Weights of a small mixture-of-experts language model, trained from scratch on English Wikipedia.
Size: 12 layers, width 192, vocabulary 4678, 47.9M parameters.
Experts: 64 experts in each of 11 layers, 160 Mish neurons an expert, 2 picks a token, a shared expert of 128 neurons.
Training: 861M tokens, 4488 steps.
Below are experts of layer 9 (counted from 0) of a mixture-of-experts language model. Rows are named router (the router's row for the expert), up (a neuron's input weights, with its number), down (a neuron's output weights, with its number) and show model dimensions 0-191. Each number is 128 + 32 x the weight over its row's rms, rounded and kept within 0 to 255.
After each expert's rows: "gets" lists some tokens that make up at least twice as much of what it gets as of all text. This comes from a sample of Wikipedia text that the model never trained on. Tokens count by the router's weight.

# expert 21
router [154 130 136 107 101 135 143 143 123 146 129 148  91  84  61 186 146 121 150 128 148 147 131 136 140  78  93 103 156 120 142 106 117 113 125 139  99 145 111 126  92  92 135 154 155  99 107 163 121  92 164 150 149 150 203 146 138 139 118 128 104  78 175  98 130 108  93 125  76 143 149 148 168 138 102 143  99 128 137 167 130 159 176  91 123 125  83 190 111 164 100 147 121 142  78 137 182 195  70 146 134 108  86 115 195  86 142 141 113 203  88  93 171 143 130  89 124  81 157 115  80 137  50  82  82 148  91  70 179 233 125 158 137 178 118  96 190 123 125 107 146  93  70 104 103 122  87 120 120 126 182 141 172 142 109 139 165 193  84 115 164 154  98 108 127 178 161 124 110  96 153  79 139 138 157  82 161 122 103 145 196 122 158 137 124 157  94 110 125 100 137 116]
up0 [123 126 155 159  99 185 110 126  60 115 172  91  76 146 128 111 103 108 125 144 136 139 108 101 127  44 104 127 151 111  86  75 147  99 133  71 152 163 176 108 141 129 127 154 173  82 174  88 102  57 154 129 182 154 184 138 142 118 130 114 147  93 139 177 115 147 146 155 119  98 133 116 112 113 114 123 179 118 155 108 124 126 136 135  98 103 108 123 152 156  95 129 131 102 112  89 154 109  95 144 130 107 160 119 196 134  76 133 150 101 117 179 197 166 110  80 115 111 159  86  49  80 168 156  85 144  54  87 140 173 137 110 180 138 118  88 158 109 161  78 116 221 162 136 143  95  77 156 113 100  87  96 165 128 123 154 120 152  77 104 127 159 149 154 126 159 149 103 109 136 103 109 118  93 183 147 119  91  97 172 180 129 150 132 127 217  79 162 135 140 104 144]
down0 [139 131 108 187 151 129 140 139 109  91 138  81 103 177 146 118 114 172 158 151 168 120 146 100 124 178 120 125 120 110 104 153 112 140 143 169 145 158 188 110 166 134 124 140 144 101  94 120 160 146 139 120 147  74  45  91 121 134  56 165 107 137  76 119 115 112 153  66 142 129 190 157  98 125 101  85 103 146 121 112 102 194 159 166  84  91 199 153 145 146  61 161 179 112 157 154 141 132 133 193  80 145 167 179 103 133 150 118 125 103 131 131  70  88  88  72 111 107  98 120 111 164 149 109 150 152 112 134 100 158 123  58 169 115 126 120 145 100 126 147 163 126 106 133 129 138 204 139 150 171 121 124  93 138  65 127 170 134  73 173 147 100 156 138 119 151  86  95  72 112  71 127 161 164  90 128  64 137 146 114  84 115 175  59 105 116  85 101 129 185  98 112]
gets: " In", "In", "A", " in", "F", "N"

# expert 40
router [231 151  64 129 104 169 131 133  88 147 122 175 101 118  94 206 139 146 118 122 164 169  90 180 128 134  86 115  98 107 147  73  68 101 157 167  88 166  88  95  86  92  91 133 140  84 194 161 151  90 190 139 139 160 171 141 124 102 104 161 117 135 182 113 154 153 142 121  73 134 152 136 163 126  92 104 149  91 107 129  92 150 140  97 177 123 125 104 139  81 115 161 152 166  95 155 146 121 116 139 122 141 107 104 179  94 170 125 111 182 124 115 112 132  94  78 100  91  96  92  78 152 125 119  57 172 106  67 186 175 108 109 145 135 112 136 153 141 142 102 128 100  80 136 110 134  74 158 106  85 142 100 143 138 157 155 177 149 122 139 196  73 125 142 189 170 142  92 117  76 133  93 186 111 180  98 129 127 166 143 150 137 151 139 125 141 109 107 115 112 164 121]
up0 [115 139 100 119 145 146 179 137 119 158 123 191 107 117 114 138 178 117  87 131  96  37 119 102  91 125 117 134  98 139 121 100 167 126 101 138 118 231 114 112 117 123 123  70 124 113  97 125 201  93  86 158 121 100 101  93 185 136  81 174 112 101 124 147 102 131 131  57 108 116 138 112 148 159 106  98 117  97 136  65 195  99 143  96 123 173  74 167 156 129 173 117  99 168  84 121 127 115 130 186 136 195 118 124 130 162 114 144 123 147 142  93  73 175  90 115 128 105  84 138  91 155  98 100 130 145 140 112 169 120 125 129 110 161 140  91 151 184 140 124 151 145 160 147 147  79  91 185 119  77 169  77 124 137 123 128 135 128 161 149 174 154 124 136 179  89 129 104 197  88 177 103  93 117 151  79 132  99 168 167 139 140 185 127 127 129 161  75 157  45  90 125]
down0 [167 111 183  97 109 135 122 101  85 181 171 124 125 120 134 112 126 154 119 133 160 123 101 160 125 111 151 121 117  96  94  94  92 166 114 146 126 161 176 169  76 119  61  70  85 100 130 151 129 117 145  90 132 139 121 142 174 116 128 145  88 139 161  80 126 126  59 139 155  96 117  87  71  76 110 161 100 121  91 177 138 178 109  74 136 107 126 106 135 146 175 129 129 144 199 168  77  88 131  94 126 146 140  99  95 133 121 135  75 167 174  87 208 101 130 174 120 189 143 135 178  92  99  94 164 168 114  84 117 136 144 135 147 117 146  64 134 112 118 124 139  79 158 207 113 122 125  87 114 175 119 111 125 148 124 139 139 170 116 122 103 206 123 122  87 134 144 140 104 160 133 178 137  89 115 174  89  97 205  76 110  58 166 130 197 148 114 148 103 115 128  87]
gets: " B", " H", " C", " M", " F", " A"

# expert 4
router [176 115 124 111 107 135 140 126 145 147 163 143 107 142 133 120 176  97 119  87 101 146 147 206 111  96 144 129 157 161  65  99 116 135 135 112  88 159  69  90  69 117 153  76 174 107 170 181 130 142 152  93 119 105 171 169 122 141 111 164 156  95 169  74 115 162  67 144  86  96 167 144 113 132 100  79 164 113 143 156 130 131 145 136 105 166  55 122  80 121 125 145 157 177 105 113 147 127 115 113 206 160 123 137 155  94 139 119 135  84 108 133 136 106 152 131 173  92 154  95  77 143 129  75 128 169  96 123 209 174 153 111 148 145 186 123 147 181 114 126  49  86  69 151  91 135 106 145 124 154 111 107 118  94 107 109 153 175 131 114 142 143 110 147 120 187 146 116  72  26 125  78 144 101 121 108 145  94 150 183 180 169 188 165 124 127 117 115 118 148 152 119]
up0 [144 177 148 102 172 103 121 154 118 150 167  96 119 113 182 100 122  95 124  75 196 158 177 184  74 143  76 160  95 122  98  82 135 145  51 103 165  93 134 123 126 140 103 166  69  94 121 149 186  92 134 131 110 145  69 128 134 142 112 115 112  91 129 124  95 132 137 149 121 154 118 131 109 169 116 127 135 101 151 152  91 138 138 103 107  68 126 154  95 135 106 107 122 155 118 135 128 144  77 141 153 207  56  88 120 123 125 223 180 123 116  97 184 102 108 108 175 103 152 122 167 131 147  75  94 135 132 104 177 105 113 187 164  87  98 162 158 151 122 148 168 126 120 122 122 203 148  94 106 183 143  81 141  99 147 156 104 146 146  95 190 156 145 123  86 175 155 219  82 155 158 123 128 108 135  98 125 126 186 149 127 122 152 152 104 168 105 178 151 122  94 107]
down0 [110 107 154 202 175  94 111  80 118 102  87 147 109 164 107 125 139 146 151 142 149 175 127 178 121 151  68 118  89 143 199 142 128 104 130 116 106 118 116  96 145  95  92  47 131 114  98  78  97 107 116 229 120 104 129 181 168 203 105 174 170 101 171 114  71 115 101 136 133 162 111 154 110  92 133 119 146 108  95 113 115 122 130 177  78 137 109 106 119 111 150 121 103 162 189 105 142  92 139 100 155 133 174 122 159 168 117 159 125 104 124 155 118 156 126 131 111 150 129 107 113 142  28 152  95  81 137 150 136  88 130 140 155 125 157 120 108 126 150  83 130 115 219 107 113 133 159 159 177 115 125 153 104 144 165  86 173 183 152 129  83  58 155 136 153 136  97 103 139 108 195 147  95  78 168 121  86 114 129 176 156 123 146 125 179 102 185 112 121 168 166 125]
gets: "it", "end", "ut", "ig", "ent", "ur"

# expert 49
router [168 147 101 131 123 176 124 161 139 151 116 145 106 142 123 124 159  93 121 144 168 118 182 175 126  77 158 113  95 157  80 138 100 143 115  92 151 151  75  97  59 110  86 149 156  85 159 161 150 158 150  88 129 107 159 144 135 142  89 125 160 127 156 100 130 140  73 157  86 117 134 117 156 129 104 160  87 173 139 136 137 152 147  98  99 109 132 148  95  81 119 166 120 151  92 148 160 197  67 156 170 189 120  94 154  60 108 127  79  85 133 138 138 141 137  70 122  92 154 117 121 157  99  93 125 143  81  87 251 146 158 123 201 149 143 101 120 107 155 142  86 163 115 148 132 137  96 177 107 132  83 117 128 156 129 144 175 201  97 139 145 107  80 177  91 195 181 113  64  96 111  89 122  74  98 107 172 129 133 182 122 140 100 124 112 174 117 142 100 149 111 142]
up0 [ 91 190 113 199 135 149 135 157 130 169  73 150  76 205  90 162 132 150 100  93 136 162 130  88 104 149 103  70 112 149 120 143  96 112 144 157 160 161  97 128  72 118 131  71 127 151  93 125 144 119 161  90  72 131 199 116 137 126 131 120 153  81 109 150 134 143  83 133 106 128 145 117  71 146 121 133 138 121 170 184  88 139 172 126 149 144 158 150  88 100 161 162 142  95 108 194 118 176 164 169 101 153 165 117 119 131 160  93  78 153 134 108 129 138 140 147 129 137 148 126 127 110 114 173 103 128  88 177 174 183 109 116 104 121 136  94 175 159 172  28 143  85 100 114 134  83 118 107 136 151  94 105 109  77 172 126 195 167 129  95 159  92 144 111 178 152 150 133  81 147 165  99 172  52  93 130 133 133  58 144 159 106 132 135 161 138 167 199 148 137 128 115]
down0 [126 179 130 141  62 173 150 149  63 151 163 141 174 169  79 138 127 135 125 119 163  94 170 137 150 141  84 114  57 123 123 144  26 118 107 103 101 119 104 137  58  90  52  97 184  72 136  86 116 193 188  96 105 102 132 107 108 142 156 159 196 176  97 102 149 116 160 112 109 125 126 151  88 129 199 111 119 113  78 114 185 148 112  75 125  76 133 152 107 111 144 155  82 138 155 125 141 125 163 135 130  97  89 119 107 171  95 119  97 196 153 181 113 139 141  92 154 135 113 119 137 122 109 126 136 117  72 143 153 126 151 113 167 165 120 120 135 119 135 128 126 145 106 177 152 123 105 121 189 104 127 125 130 172 128 149 169 129 130 106 154  88  58 155 183 117 166  90 140  91  54 138  92  98  74 142 141 137 168 132 128 156 144 122  84 159 171 124  75 127 141 149]
gets: "i", "in", "z", "en", "a", "iz"

# expert 36
router [201 144  87  91 120 120 143 124 119 123 103 192  69 114  80 165 181 104 148 123 187 115  93 136 130 127 167 114 144 120 159 102 130 127 124 134 102 145  52 100  80 107 117 155 146  97 158 104 141 100 160 162 134 143 162 143 156 139  88 126 117 111 184  92  89 120 116 135  71 165 125 151 146 100 100  78  97 107  94 121 134 149 110  89 166 172  65 127 142 138 115 117  97 159  75 166 154 136 118 136 151 122  86 154 170 118 129 144 129 118 136 100 179 100 112 143 130 121 132 119  95 159  64 124  48 166  91  89 148 205 167 127 156 161  62  90 172 196 147 104 127 103  96 149 114  95 117 166 135  92 136 180 162 101 126 120 178 181 118 136 194 151 115 125 177 148 165  84 104  77 108 129 183 143 126  86  97 116 120 168 148 102 201 151 128 161  59 100 136  80 140 109]
up0 [143 133 129  94 152 190 128 135  75 108  56 169 116  67 119 120 177 163 109  67 125 113 131 179  52  89 130 150 173  94 100 101  86 164 128 128 129 153 140 108 102 117  85 144 141 135 116  95 175  78 148 103 135 109 125 107 117 127 117  77 180 164 141 148  88 145  72  98 111 128 136 135 132 173 121 103 189  96 123  54 152  92 110 131  87 165 110 117 122 163 170  74 157 153 127 132 133 144 149 164 114 139 197 165 165 163  91 157 131 138 154 114  65 147  83 139 122 152 128 107 123 191  97 111  87  71 111  88 169 138 112 129 128 144 105 115 142  72 155 100 164  94 101 152 168  96 126 104 163 156 147 204 153 133  99 103 141 150 105 147 145 155 134 198 135 179  95 109  66 125 137 115 129 166 136  73 132 158 166 115 154 101  77 120  90 156  76 112 176 106 193 157]
down0 [114 114 118 112  73 174  84 159 122 157 137 167 135 118 113  53 125  87 152 138 119 154 120 132 142  98 143  65 145  98 144 132 184 159 120 141  62 142 121 164 175 125  99 189 160 115 138 129  92 136 114  98  98  86 126 168 165 144 135 173 117 130 142 139  99 124 145  87 119 150 121 113 163 214 133 111  96 162 173 174  96 127 171 121 163  66 134 131 186 118 113 225 167 144 135 135 116 117  83 118 186 136 101  69  73 117 139 126 166  63  99 101 159 125 138 136 106 122 162  58 177 161 123 118  89 148 113 127  52 126 181 114 116 113 134 151 175 172  79 135 123 144  92 145 151 176 117 141 135 110  81 106 165 182 104 137  89 139 141 118  82  79 110 145 103 155 149 125 137 198 122 101 127  93 176 165  85 122  72 145  90 105 103 158 167 143  83 132 135  93 118 163]
gets: " L", "-", "L", "D", "M", "C"